python train.py --n_layer=10 --d_model=256 --n_experts=128 --experts_per_token=4 --d_expert=48 --d_shared_expert=0 --activation="clamped_swiglu" --moe_layers=[0, 1, 2, 3, 4, 5, 6, 7, 8, 9] --router_score="sigmoid" --normalize_top_k=true --routed_scale=2.0 --balance_loss=0.00287 --balance_bias=false --init_std_router=0.0236 --lr_router=0.000932 --vocab_size=8192 --norm="rmsnorm" --norm_eps=1e-06 --tie_embeddings=false --optimizer="muon_variant" --lr=0.00624 --batch_tokens=[32768, 65536] --seq_len=512 --train_tokens=381000000 --steps=8047 --dataset="wikipedia_en"
Below are experts of layer 4 (counted from 0) of a mixture-of-experts language model. Rows are named router (the router's row for the expert), gate (a neuron's input weights, with its number), up (a neuron's input weights, with its number) and show model dimensions 0-255. Each number is 128 + 24 x the weight over its row's rms, rounded and kept within 0 to 255. Numbers have three digits each.
Before each expert's rows: "gets" lists some tokens that make up at least twice as much of what it gets as of all text. This comes from a sample of Wikipedia text that the model never trained on. Tokens count by the router's weight.

# expert 88
gets: ":", " –", "/", " -", " /", " \""
router:110159115132093125098095165093122091109095106150098172122155155136100115113140124112139115161095126165135178122115115131147148166123147149109104125133174140112181129129146125126113134146103101088143129113118179148134139133083132175128120124119110160102167118083128099168110137117123106125117097128130123134096135146160102095125102148100139131153180115175144113094113137119131080132126121131139119142106151115107123136151086116148117115132129129140141133130073149167089119125146082148124147129153123154126127136140122129135148090074132121092109123101150152147142141142161164193137164075120141148139061140125065127128056149154131077119101108140129158139138110115128138112146147113109161139148142148155113108115128125145116149158123170131093154093173113149114130152135173
gate0:131125146226151150154141111105103132159124095116148123127141149121108096123121117140155068136112133115153178119122114112132127118101135095080144108109134096120114077169132124121141068147105164100184177109113127119133165113141126198076139115121105134114129139131120180121151107090120102122087133142115136121092169054134115105136137105116136146111128127145114083119140134109138102170090122134124137124132189128083119145112101120157117088137089148113142142147107123119121136101150125133085148146094115089119124111117092119105163085135150109150095135131156140107123128145132137128166154125160118145136150123133110126101120128137141098136152073114174105138152151178135130109141124123109133155161108121150082135106136122156120108135122128138088132103130138106168138137161135
up0:120109116134114103124154107095112133125132131146145166138136168131116127126101096102189134136141131116118131125121144101122146126136192112093136145123161106088146111128136128101150164124156147122086142121126152134138122132133131165157150134124086111153145144123145196151111134113074139127134141130109103149147113129136119143142193103128120145166144117146106118137077153096115129121123117108148130157097107174133161116129078108110112069108153218137139123145135130121104100107168129139132176136120143125171118098115109170121145112135148152150130109093170137119094170109105127126147126122123102122117100110167112110124099145142150103132109116142111068113131150136139120069115122111107166188123108137083173121087136130138125171154059135141107125112142099103122166101136126
gate1:110159098111144108136144128114096126101103152151100134130115123106156130114155141119109142152129143106135159110104107141111136141136109148122093171120146124091175125135112137134083134136139139144105159150105143126115146117126120106100160143136144106115168107107120133140183108132100141074121134124147157126125115142158148081086140184092149082107194158166118118147114144095137099118126151108122102151102104161165131136170101181146162155134100123128167128126083150105115109156169139147121136125123153115132157140125147127128116114110132111097066119120140124174177115193165130170156127112165122134127133163156129158098067168141157107078115112126162134124113146139084096087121133098142172122132110153115132090125137126095118153147115137137136089161120145146077117116129122
up1:075129126108130106107094118096114135088096140119115114096126123148191143106160136110104141131123138106127129128126127124146111157116087158126073147112155115118146123127100141133102117127125140121126180119116131156086162129116126109131145142098138139126121109088126103152169107116109136112090124105133148125150103133133103133098110180123138114071182118168095128185137141079167117110120139087101104128110132123166105125142138133159150176120125121142133115126099166115092135180121142144091090115131173117124151134131190116131111102113139134111064162122123104154157117185176148153135088121166116131114155182140146163127120159126142124099091132146143176108146128135091104135141118120089166128103124161140131141150154111136134121163136124133151127118106141155076146124069103
gate2:116130149145110130142172160117125162126124161120112125120164111094141166116156117074141127137123143147090149123098126133122182131120129146136109155086160121101126113103109113114149161097115148123086151103171147177138159142102136164154144137141080105146105162101164129171095102153143137159104085132134124134148136183141087133135160152098176142149158181131112126124133081110104083103124093103096074100113113159108120100123081118116131106142151122159146113101108139123129110121086134090101121121162168118137088164155137112138140098136141159096114150131160126142172089098139134142117104161096150150118133118123158159125115091137143074124131101135110134128155146091089146144167126122115158116119122111145111152080123120104128179141152119104137131101100134161118127131103131
up2:115120119127089117131134128119135159123128160121116144140169123091124176098149120082141127137092151172107166121092116128109145120120114163169107171109144125115123125092121120105124156091120149127104143126147158160114143124110140143158127140130076100127140135090154118151112133132180137134104076136148120133148132161159093136143143147100166149146166159141114129108120090093096064122114109106113057090122098140086131077131105121144159105166133113140139108119093087141113113128096149124131126109170161133133097182172131126143113090146106132101116152101132116165159066114146145159134118184075152124138120132137155175150121094130127096116114108138118152134152127091086128133163138085097146109133126115150134143094118143109111166136151129094134127108106137127112132153090152
gate3:085141145147143163122130118175130089163129156156149153080149129101086177123108134116123140172128160138127108116150165113149145083138084127105148152136121138125114151145156107138143093127172161135167143141118151153125117175084127123150110128113092148104114151159157126154085116101104134133164114136133159113135136113162115112132132116075116135117142121120127114094129101127135069131109136115143143139094132101136093124164138168122147119106115162094134136130150144153103108130134090142169142149146132125095128129128130122164076174099125139110123147133151128162142132160139180135125125128146133126113123111151139130120116146114153076153195120162124121158141146068103134146140169088108108135169133088089137106116134097137086142147148184136116164156156165118104195125148127
up3:079136164141162143135106131155126116149136158130149189110123121102089157121104168112129152169137141139095114116137165106152119092125088094114170095128094130140128124136158092105113113162150176142173110154106112142126095154089090121141134119087099158097142165155153131178084095130092150123140102140148134133107146156156116128139119133090120153135120119127100113086134116154141107129115098122165155133132165121138104119141111169124122137106108125085141174109109123158127109099128097136127148120143126086101125139100115112130104150117130132122110141132148116173148179139130164117153129135174118115088131106152124153124141153094154134177163114139113128153119110101085145171119150116102124118148111087116097095133118108139120127167126164113124196124165137111120207112149122
gate4:098138108113140115112138128114112089109134129137139120129107153120084134121093113149169096130107130163140130145108129122105103123140105112167108125186158127145134135139105121156112125117130126121126136127158166151161110159128109136189138112121132163109130147103078117143164146095143114125129167102147131111085116129143098182202097096106153093122151094138160149130099113191107148141131133159112151110156120109104105113149109170112102123114111098141116156151125134117121159140158071185140158122155182104152153161128101126132111128107129131134096130135122119146160113142129187114147144137124129166128123118074129148131101124120090103081116148150122165127184108110165166154117107141116096143122143123172146139106147111113122133157159149112144140075154099124054131137119141
up4:048124140120162102113111113135134099145142102148167174127134135130132113130123144107163112126161149144135170114064076100105154128138145112111173147148126149136154134138147133149131139128133114127085120156135125148138146174133110101140154099139131145125164131181104139157159093093119109110120126109156108116143094141136129115103072093141103114159169111163100131091097093149142143160119148115103135157101164147141143111080097123107134133181108143120142122172135124133090116128154161117132136122139117123148174115138077121103122152123158109115087123146118159106128135160124130094128126131184141130118167136116096122128087094159096153114090113122146175132122098124171114102116084137107136120133119108161142133123140101114127169150122150078136104107159118109124123108174068
gate5:114123109104200162138110144119140123160142136148108169117110101142129127103128128118161149144126110135104107123087112149086112166115085135127110136104151136121109126151174145148102118099118118131184168140110072146099138142154135094133126126120094140127152137131113117163067123092157124111139131113119126117092160156156147127137087158146103121148074086162132164125133137134132146134097117133118110139156088147187146139138143101116137133176151152132162164148130124136113149121143103125158164105161152164161127122122133149144098118134130111114066183121158156124086123125098104182108163110097091085119148119132107138097163146121105104142131134113124166106139099109105163154112126118150122112140139099172112138130125144171138166172119154104082125127166090141114138107135155
up5:123138102070166126119124124150163114144121121125090162134114112141125105095137133146168123152133149136121138143088109132141113142143085142115133141128158123106126123136157157143131107093113111072185148112128082125102178120140138093106115119108093137143133108126135125134090130095125095122105107136130121134081152158150141111141085155183120119163101072148143121113142137152130137126110105116107111135167082114155149139130127117149096132150167149162161139133132126159110144131145117136149157118171168160160126102118148158144125119145098109116064154107170144102081117147123118204080164129079130092133157129121141149089152132145117125151138151125133173100142122115127162139121104111144152146132149128189115129125146166148115146163141124083106136158162084105118163136100170
gate6:152142115109096129169082123143119117143123128105171131128108107120135135110168124095085112136095136188135095111112118119118114084155132117138076151143149120118166144110098122106109130128151128114107132143081129125156127179109145160138139124048114160114118123107137083156145119110148152099152122134175160120133114122167130154145124145144089089137131097108106137136116156180127149133145106143142096145122116097161112122129093136109098133122122096120128143128151146147133117133156105156154128131146107137131120126143157141136123156140132156090175108082164124184142150107093129168133099111109111068184085105170125102100147151135136122130122100129130168108122134118150114178071137128133100135149132131128124120129105113151106134188145183131114158106087068108097116142114140
up6:154145117118127137159094129129137098141135127114201136115147104132121139103146128090091111130073124189120116136117099126147137070183163130131084131148131123114157158135097113070142118140110136152089104159099148113128143171120114167148136117083102148116096138123125094144132123117146164093150117160148121121148109133167121187132124135108112105128117082141090153129124140165104122147137106180120122153083116117175132094122123143134091141143124111119131139123120123131141110133131105149157123155160125151148128123159175146146136117126123134093144124075161136158150156130118129122117091117127102084164065103154100107097158157176146109159129114126136175095098113124140134163102119118150118112129150110155121135140063107144136134177138163136121155091116083141108111152122128
gate7:133166139124149141123124110143124180093154152121132115119148111107097171138121132109100137155122090152108127128115137120142120135127108122139117126164130160118151155091110116096141171133134124148096119143125134142116087109160108117132110164173098117103158129110106110145073142157134125128120102111140135114159142164160100106160114133071160109110173150134147143094163120126149072092113099115137110145122108154129138082137136111153142113115150090128156147131131091154155124151159059094131145133095153079100139156097125150087156103102102084136168074114120101141136134120155100116104114146151121142129085135137131145133125120122147138152136059180165137097101101106125100167121143124128130148188116152109123076175146132146151125165156093147111123159163114108130158134143128
up7:161171162124127089130147089150142131111138157121153130117180140132116163108139107121121120148111107152108130125109143087143143102112114110121091144115122153158174120093105130089080150116137101102099084147153140144145090109149112111101127151148127119141129153107161124134096118143123118125131111107131172125148159144192100082161137114062139138082147130115125105111147105138148107088117112121126090150128109115158130122119147107146141098147138116142157113116159089162151138149141042138127134130104159122138107144094117160091117111083089109146162093109138094141107151121116128177088133143170151106119088123138126140124125113149156116134143066156155130124114115129109108146132155148149143157193112169123157087165144116123138145150179113110122143122146154100125151117152145

# expert 112
gets: ";", ":", "s:", ");", "',", " by:"
router:091144117138147139137132176139110138125153122159094161131143144124132100080125117118148090113093136130158138104118114136147122146133174179133102139088115138129148118141150163176147144115111140129166089109185186109120158184117109103131090144108126178131148133119148084150158161146137110098138114167138099123158118159155107136121107169131148129140147096155140095116120149131092130160139108151164131128134132138112179136123096139176153132125155133112170162120126095154127113134137092087149137162192111127141134141155140148158186115084116139062090124119138121112127140141134122151155139136137090153120133150092126187107111118138152142083109123131145160136159129118153155109177124121098150147126142136118130131110115144162110152180092137100116121108150119117113155113164135
gate0:139081164141151107135136143150150120098162139148133168134123097137142148118185117147146100145152137128177138124139109139174132152125181158115145121129113141090163082132166147089128160097109108114128088127135135127149127144151156118110091133120134108137147127153156154148143169138131144154107133132144127133117143114119106089110121121160135154145097144183121142131133145159080110140138118116077123135127131138113157144134125141160156137156124171131184110108106107123151136080126090095109135140174107119111124183157099135113167125143123126120131077110148128060137111137120147078082123082148190148082137119100130135113113093165069172131136135169150106144124136125124141089138087155102141123131113177123116166126136126121094124136093107150147125114107137100099153131129103
up0:130134110174118123103139137156127120119140147120105126090105154063115134137147158166134144121117116140160147152135128145145172147169132117077140123115144140103124124114118144069142131100131173117137119127177133119130117065118119173106143141126112130137136138104144151154107129151113169117169152129131127105115143134080075121084156123137087155169109118142135133108122125136080135161123108131094115084143125177133149164171132130094163153151108165118164109120101130138154127176136100126099132141180103122113124152164167164105098103098090145154132132132143148159109083110164129083088156119125138115110135081147138125102138107126105143141116145123159106123152123105139093148181142142139133118111104134137139134138080125169110162120114113103147123109076165103161136079148154
gate1:145148101143172140113118130156133135138095103095077105108118167147117176097137120144135157113144164139146095100127161161172141101144104100144105131153122126110088117113117158165122139104115120088153158109160169089126129144105097099099117113096115148167136152131104111130160111146169118124106132090125120103059164165109096142136072184180144128131144131143178079127129135128139153129138116147113140126107157116130134139129156173114103121154118118138130165102099101149153134153160104093123152138148109145122095105140156128123130113133136171165144111123123121160083154088119132113091126148108162116167146142124122113129097090161115109123141136109185149140142073136163134092158150115146074154141119111133098135152168120113125140130122139122083122105119133128133143175148118
up1:138144124178125133118100161182145130166103099101116115119101147167105180129116114090146137122108131131121106105092119131202109128137125118119102105152136120086105160095108111155140136103133132125124140115159190119139131129139152115093155137145110145138148149121106059122135120137165137110154092118115094130075111151147103102126104223128153141147159128163161097116139146164128134167135140136126149141132166136134149135164148153143084135148125141134148176090095105137118117164146120087111153147128139097108132117110143121117150106135153138148137109081108140163077111114088145131109131139132138111134154141131095108125093114135121132097124106096164148142162090155154088116154141090125077135115114119132104154133183112140121148131126131130086156120165121129124137166157103
gate2:136153132109109160125148148105135118112144148137146142112128110145145113116084120098110169148132130135115136154128120129158125122113140133144131092073158126183145154096133140156116161163126133148104119149129115154091141181129103133150115170085149148169158128126149088134105120128145111139147102099138104145160129099108122064124121171093120114176132125131089163131147104094153122121117094125124112149136117123123119132144089129134111122125153140124114175154096100108135140088119111121100124139111105106131074132143151119121147116164183107105157115136179130164114128129116100131163143100121098130130162152154104164154106122103145123140118148100105191111166107085159120145169122094109130137092136097155160153145110118100152175151098175129163179071168140143104153137093158
up2:117152119107116151129135118119145104141151147129124147144101122123119098117116147107166179139128128148095111136120144137143127116106112131149098121119170111206129147087148147145096119127118131116140107159127109133064114197118108164174128148103120150149156139121121096102078105144125115163143114093123170147136144097123090119149115175096103080142152132141080173152122121111148108120127110116105125130119101122150128128140120136148094112130152141117112157173093110117128144096121099150115124121094128148116078108150156118124160114150197123140169139143194122170107128125093119160163171107092110113144170154127107152137112124107113104116114157093103151114184147106151122146149142091091123107124141099130158151153116131076137156130127138118136158078128157157093126138119148
gate3:084155122127131143153118140134097155103129120144094143091097117121134112115152108100121166111113122117132153133129135121135112133133107146146066147106127099092151152093153126104094172119126142147113123140142125115116168146182108114112117105119133139159139149120137134148152150117119079110099109139112083113141146155178121120135116175169162123127171107122114135120142152166131163166100139144107098119182083160161187112169152117130176142127141126163163150128085107139157090157118070092108113101122166086117076142166145181108132114147155126091125087073140114162113126108096133122108142120100136095127124136093133157124116126137156120114101111161142125120087142109145114086160134147121122131174118158150086152103104133126118103167141166100139119124143146117123131127147132
up3:081155121118104114106096113115107143108110162112134141095136109143110137131155111108110154152142126123095120134091142098124135162114119143119089123129182092098141170090137117101124151098115129132109133158102118103137161149197099114140130113166128157138147130131124172083144159135149089101106149116126109109128117136126115123167131141155160149169149106124139130132109128174141168151102151150087106134138086144140142117145169138080129135139103113167146150151050147121149104149130119128107087130128163103133103127135151125089086138152121132075169103077101121176136146129104146082148154136097110100131122090107107150151095115153134125116098120154157164123114122123087100090135103148150134134154093114127140134125172142112106125129109152159163148103193151094150123118130146
gate4:148147087122102142167112129120127118116100126134100189128092184088153162114091083145137151133125120160141106104135138144177115131134121164112165104151183194119125133154095134136146104136146132167113118111139115119128130126103126135166115144101104172098132133154134134146071147154136108133185137131135138153121122149147092150137149153145183120099076127130115132139102126129144087144069133115117130101127139140129140098120112173118110144127155129142138194128169166144114128123153125133122183105135113122112137114140081101092171157059124110143084101099132178116169149104131139102155107128093126138134135141101121129097136116093098159155124101112147121133128093119110128154183110138146188091133134114126125132137152133129112155119116127129145141108118134112133124143162143
up4:094113111130121109155118162134152130131132118154111164124096157102145159093087151150146113137155137150179115088132155140156153121106169140104141158113115133141158121148117129133107124101131113149122116110104093091129125096139132094111126136105108118097125147116140114120085158123125123130145150131133117191129130133103125104075135125140125156139126103149151158133099164149140127107105128127117165184124130088204168141145119113129106122113073177147117137140106142163123128114107108153099146058096105132125142107126082145052152144084123110133121108148143118089136155101113117156131103149132115099091152123090108123140134101107094106136108126125128164110158130132102142090135093149122139153110131092117105136140121119136134180177095108076195139110130148081122148160124113
gate5:068133130133100131110164153156148115106105115122148140106082157164111123120143084107115139115138121085127155123134133118127130163111121093123080110095128124090139107132147129147111155103125092158130131179163165134114116170110136133107131139095135179153144134115149116149126151115109122142138124129087139135136120130127104162133166138167121126212149095122101066169102099156128135172134114156132125145132110165169145119132117114135167094107130142148158114186095069151105142138111135132121119121096164119102092102137099115120109170126144119126127145139135085134140152172120151128132121153112130142100156117156136107123128119115153109141161175100138140135091181125114128078076151121092154132098128113139100124124086104126139117156112088116099144108167094121098121087150145
up5:080119133137123100089138164147142132107099101106142134107078170161110127103161086112097129127132144100122139113145129125142138185117126087091112096092125140128129117137151149162136152105146103151141124180158164133128108161125115130110119132117158169141161132127140107157130153110107114154161115135110140144131099185125095135143167151166135129173147096105107071139092132150130133143160110150133135168121118158152141121138100099141147097093128163146138126170070069135117118169086132142120123124102139127120119121131094126126146154130135106133118137130117078115141154171142144145140138140112113135104142117157132094143120119106146144141144169071115184151101172145139124064098120109086165131101124111164079129142106117127148130161121095147114151116167086115139131097161130
gate6:160191115141134129106109143127165118138134117154144164083160137138112151130142094121157148151112085149164152121090118126177110127130110145111094131097144110126127139123099136149169105105103173096133149119136153111155151157138115156141122099153115115122144060096083111137110162132089159129147089144153148152089159131137112099134137157104143112155116160159143106131129176095104081077111125132126126143146099141110154163128136138121119110114131165113153140121088165119128133117114146109119134177155130099122137117141127128139139102090084121108174130095122126125142118116169189119156133185124121148119067108099147165116123099107124102107153151173181117093107168114140112072140142119115097116136086136140131140129137163129111141130121107144159143146171143134111121093124112
up6:139140074128097126125107143108129164110114125127117117099105140138119104169113104118112174139115106143117156123062151087133101143126114124126047124176170099102156099121112153119126109121105130107135137110155180101123122125117117127137104106141145097139128145100139142110126136140130145106141135067139119160063102143133112142193135137101151122154109092132131142172125167110110118112084116123093113127128113144135153132081126172147117104123128102111099110116093126118106123125123105121118143144145097142120097104137148106117169141147097103162178165073155143132127121141128096093120124136069113166123142163083115099138113135135099125143112176167180132095148132132107148092113129139121138127107113092089163111120094105104130159136112077155109110123129143171128133096126107
gate7:148164091138133096147146105150169141142157152128109117128153130091148165113115113145149126143123125135137118143127126156124122121148148148175137120114165117137128120124112187126159150121181161077113082102163160114116145114162134150123145115143120148136133163144141142132109124182156155109105126094104129169133135131164103146150138165142181152123146117167147171137094138130139109176111156148155138136128115158117160136140126145191130115167169155124137125140107122155096121155159139112132106131114101108109117152053186120112169101079113149133123100091132137114103129135115124127142106129100150172135112159096109159137116115167112173124141163179107127133119096105139129153126137152171119087125121161094183114122123129111072118103099104108120115162131106132149104108104109
up7:127133096135160114133137163114157129130200133129074127110166169086143143116122113157135146133126147152131107129126126119128129088141161125174102082115178111090125112143137167116147182105175119126138072132147115115114098146128116163119156120137129128186121155125152139155087127162134151149106166102142136162130126144129110132147161124151145140109189142119140154138146135136108132145088114123119128133133124152082143135086134163167150121159171135138098167158126138125128093131145142108120131165118140119142100156083185128105180118081103173120130095104148149095126080111155127127140104137135122149130105133140144157138126088182139125144134157137149160167114073090132082134139122131170121103139122168104154137152106108118092112123109132142125121121099100112143139131163111

# expert 86
gets: "=", ":", "-", " as", " by:", " at"
router:122133133128118137147151170148114146099102134111108130153175136132113138079129150114120145139130133175145152135136097133085158148121124107098139154125143183109176126118117145156143157122128141132137135090128142145108125107119153100098108155146114171064133113147153132167137179130127109149138095131153096144134133121142122060073106172128156167115143113151180139132130141156162107123108103118129127186113157160149118149120114074133181103102136140122162164134138133103124115126150143126138131147174124073153110172117137104172170124117105124128148115091130161139155155149114125166142120118165134112128112100102092157131120120130149099123166130132162164163155140167111147106143077129128133142143158115168125144131107142165101117158131105102132062110155125130141120152090104
gate0:135123129128154133105144102099100124120177178130156131144141152092154132110140129149115111104138135116109132142101157172140152172125111164139122137112142161119125106127138111105143144120136126105090101162137156090147119109129122106115166093077173143130127084106125127118133136126158127168148155126164041138145162111102113112119104079096135136162143100158123133111108122107161138137140147114161120139158113126148104114130137128114127094113142148133161186132149137093119152159145121108099147205131088087137109060124155108147124113110162095133158115137128150177119105114102135139161086081115155135149154087113107149144117098107117139124115094108150113144130141148112121111116145148093123088105114113191157171122108112154119099123122105171082116119112113111113140098123106
up0:141110146118128124137123116099105129080165148127136134136138159097163124115140128134146114107125159163112107144109142167156140149118116153160123134084148164136143119130162117125150166118139111125105090170126143097151119102144128123109188097118189132125119117102124122132104164131167124146137135113151082137124180136136096119100087093121137137141124120158145141133131138111143083141148125121149134114129136118165106101126124137133124108085106121136183189152185145095140162146157145099116131150114096055113093066124143102125112126121178084111151125158123123175106127130106141098129094112118168135158132091132120184141123096086099152131121123091120091125116166145129110114114144140075124100152116142170144166132086106124121100099146117122092131160120125085104151102129110
gate1:155096130132121100088097142136104129113106129106108162135156141131124107119150168151149151159124129107117161107132132150120123144089071094082183122120084163121122144118171103107137117139121098120135109143094115129097128130158146126129107169144113113113122087113086147155141170130145119117169096125146112165131145126121160142130142155113117122137154135126134105113131161109081088122127114085121124162095166148142114203152132118090132144101115114124124128139089097128151122154133125140090101120132088125140177141104124155143115128124140111107094103073102154164117122159163113151154151149164120137127119106136050117166171115157176152127124143148135163126115145149142109068130152106150093121141120126149147088083105174147158150138117112110095139142149153129124103136169152
up1:141122143127136137104093144137068104126112139116110142120158125128107081121150167143173140152138116089120155120137103132115149152087099108082179103111119150125110144111159109117137100122154117117102137166088076142108131112165138106132100184126109112103114095139071160146119138119140098120157101112130118157130161119104164147127152163146102120138136137118123130102137143109113096121133128095109151175098172153118097191157125136111126144126116117114113121145100128132136118124128126161097111119100122102147160147097116158129113124118163118117111115094114141131128121149176108129158128172182132128124144129153053123180177104157173166137143129111121141140126146138119098067101134108177107121126108122146165081081107167135162145151125148120115130129166147149131115134168150
gate2:103145176122141117160101121106099111188136109143126118125152129127087124128113149103107123106145186119130100114122113095139100131137112149130137124110126107102135144117104102114135121152122111156157108149137116129143106123129118088149149112116178154148167121147160148165128125142120085130126088121144103160133128152166122139120128098150137146121124168137101084153157135141121176145117134100125165153120104149133095163110107108116094113121107090074166134075132153157145129141154141139131103143145144144121079128100080127083105112102176140149125114132083118130121063114107120093120126110121087140140127105147086128121133144079121171157123115132126165093085104135117110128100149137142091196152156114179097130117114080130122134120146149131123122169088134087106124176111080
up2:094123163113113127159133126097109157171095098145130121147148098149115104126115109144094117081120164131121119108131130078133119142124141165142112120109132084114160155153069134111133146151157108135136118148140144155146144128150132121151147104110127139124144131155150147160151115110180123127124144101164105154130159124170080107154113142150165117093149143109144087115113118142097140117089099117128141143125160119108129138117119144088162087161092087103107132096089153188096146142140126099137132095134120128155139162090116109115081128087124102125135125153093133121117118105122124096117173136160143117161088097154111120133136135148142133135131111083107155094085055154122162155119111121138120187115165095146104132124129063158102134097158139107123148133130104106085144164153114
gate3:132118159094116191090115118124140153122082145160105098150162165138107177124072121114134105120127095124184136114149113068094133124103130150130161164111120137117107107138144165151125148100154111138127145131146127101127104143069128077114110140105105144112118146135100151135123120170137152172127128143157128139144115135106096093136155144183143132138147129125117125141103111118101091083127122132155110134124146150125161142110162067154170143110131120149157126119159153098092116142152158120129122137178097081154132173133116101160156143085135131144146135172132163111105140137094152152127153121150117146123108143086149140135102100120110096138160112134124140177151113150128136097133128139119188146100149107167120133122130092162093132181120113101119103139126138137145171102108093
up3:161115170061078157085091116129103141120070154152129122148170167140126167127095144113126110129152104105166124106101104054133113125109116148138165165099103141093116093134124161173106159090145127160102130121134110102115108134128106083121125119094137137125138113151132165136104126168103100155119100156185131142138121149109113093144153165154151168143159122140117135140083104135121085089123107145148094156142131131113135129114145088160178126144118130153161133132151154129100095151176174120120127121162115096137111160135138099165149134115102143122133145146164158142116130108109136128141174106149118119111112115112137119096126121134100087145178146149125124161136106153108133088130131145110185132111164132149121124114132094138116140141109120112105119157131122124131176105097121
gate4:128147113119147150154153186187182134098131118111145126107122128110126125099133125109150136154144100122157111130178136143110124092129104118115124118146133129122091144138167123111117192119133149142145149101141119154118102121119124174147120172142124144113140074166140122139128107113175136155123128085156149162103129111145069093160153136135115118125121147149100127132098136115139125096114148142140195110138135107157116184098137099092113112079105060123165122151147104104121111127129127142135132132162145149087151143143115103122104134119133154113145156142123102141156107159117107128120115166114125121166139106142093108155139152121128128127098119162139138097139082078170133157128122158107135126154105147118113106084172150106105183097089129123129102085122074162149135156088107
up4:089105116127164143122101140128147107156084125158089124128157119169124129126152112093153137116111135146099160115121111107127160123100137122192152125112156132140123094105125132123160142142110158079133118123149142084118143112109153151118146146096090098152102133083164127123123156130134122138121116154095163095117109146159163171122138079148131130157135061119155158133133119160170136161152129126130137175148117110089152128153162113116089164125107158119119147109106125164118132141144152119127165106116123093133132076124142114097148132173138115158155095102128143162138147143121142144155091132121141087141063140146107189137139104152149145122150116085122094162125150142101089125106157133119150187186147123144171124097145141153138110140137172135153124130094121140109138134081135
gate5:109131145097154137172167124139102161145117135079106110149143088107153140067151116126164148113110114153148154130128094161110127145162125136088116116115151126128174085129163147117103137193133170130180165118148139148118122132154104145152108114154126131176119156138137114197128138127153124098123114146130128119137114155142102082136148091158109142159130137159134137146155144161083113127081118127129163132187142166145141099143149107115163121159157152165108118150114140111132105137122088112162161102156144133125141177124160109149122128157126162125129126120137149106143162115116105117153120118173121118115130119135144156132082096109114091122120126163181140140135111112147178153123149120117148107140151131134082128118093165142186107154123111144167145124159164114168131134165131
up5:107098150100150167137161146124132165116107127131123128171150097102106126111150118114136158104150128151180131167116089132095152121125132116131100117163145105097121075123136144136114091188095162134167145122176131171111153123124117136144092114161146115171155136143118110193120150130124140108154123145147145155134153178143125043130160110140118165125096126140139138143170152147113126113139115135129135147181143144126138135111160096132157139127143177133118127180151113096109139143095115121152152109117138143133134164145137109138139156174105144123143116093126130108133152138105128143174090153169140145090123124150155176115102145095128088120125158131147101156141131116133169119118145134116140093107153113123084122115098142141156080159106108159154151134139172126191121121142149
gate6:131112100103128144155095118120148114100123143127110113131101149081170133093135138122140148153085131118126130135132109175152170163141118141169122090140142156145164081114145151115163131103096128156163122094150146125131114133119113144138134096099127149116149137132139160162153140102127116118161112138110154170145136132168147109127144172155147084125094117133144163129155148097112094120142136093103116133151125126108114149177136101091110113133129145146179166148130148162131115106141140138107152144128115134161119120117132128079129107160123117168172181161181169171145137155125153147137098120145104133110113085147089139117089151138173144177129145153132110116091145138085120111127124086077127106147136098181109166091124108174174150166136171104146102121149111131103147138136121
up6:151109139108128114148109137111128097114107134152112145136099123065142132081154156124131148153101110128106122115139135168165184150107110150156135127150123132130151096138159109134139137111096138163140104105135120124137127143126108153136124083136116161125128152112148154163108148125126098129140093122158115151136141140175139099117134159172152104132097118139138142127149147094106096121138127104091120137163117138124115153126125120125099122133132136163140166118144119126101123120147143140152144148106095120133059115097145092128141104189133095168195156146178190179147147156123151154133133101162128111141083107124091138105080138134180132136147155144135105130116152151061121100116104076093119114150117083173111154060134119141178151163128151108128127151144124130115145159125126
gate7:153122155150089097110131133167128168111140114130119129140139120154126161152125111127127115126091121103121114128162106123147113126116140167125145137161127149059148148142119121081138146077115127111091103178106138168117152087189154145119172142121124181129134097121122127155118149139128092141105160133093131120138171089110123155134124121152106134101144126121150181115119145120115110130122092112109101082129156133112122187134120154137153132164165166153116139143144119100107090178107094123143146107112106137144133107127146177116128179142137109078171099148101121148152172173166116126104123169135154159141089112180116135175137090139133089148148139112113111142130095158109135129147109102117150149132145175158141185142108132132111125118141143148099141132118166111114128156125098
up7:135138154152132120109099120166050139121109116106087122136130097167131165147138108171156121105109125164137118140151102114132095096182157124128171167157126146086134155124139113151117155115131105106117113132101152147125097081126143144098151120103113123128092114128103106142118132111133098138157136123085113149104158064106119142147114158178134109100110115131164150125073142142140108107112085117143097135116138147142123113137124095098158126157159127095187137121195116108165119156165138148099106103133095155135127110111145151124146146123122111126174089166104104115102151190105161141130132128098161123137097105153128135147089098125138128173163097135120121124132145153148148146100101114106149190124161134154147154121098134123116136088122132152118159139141165124106125126120101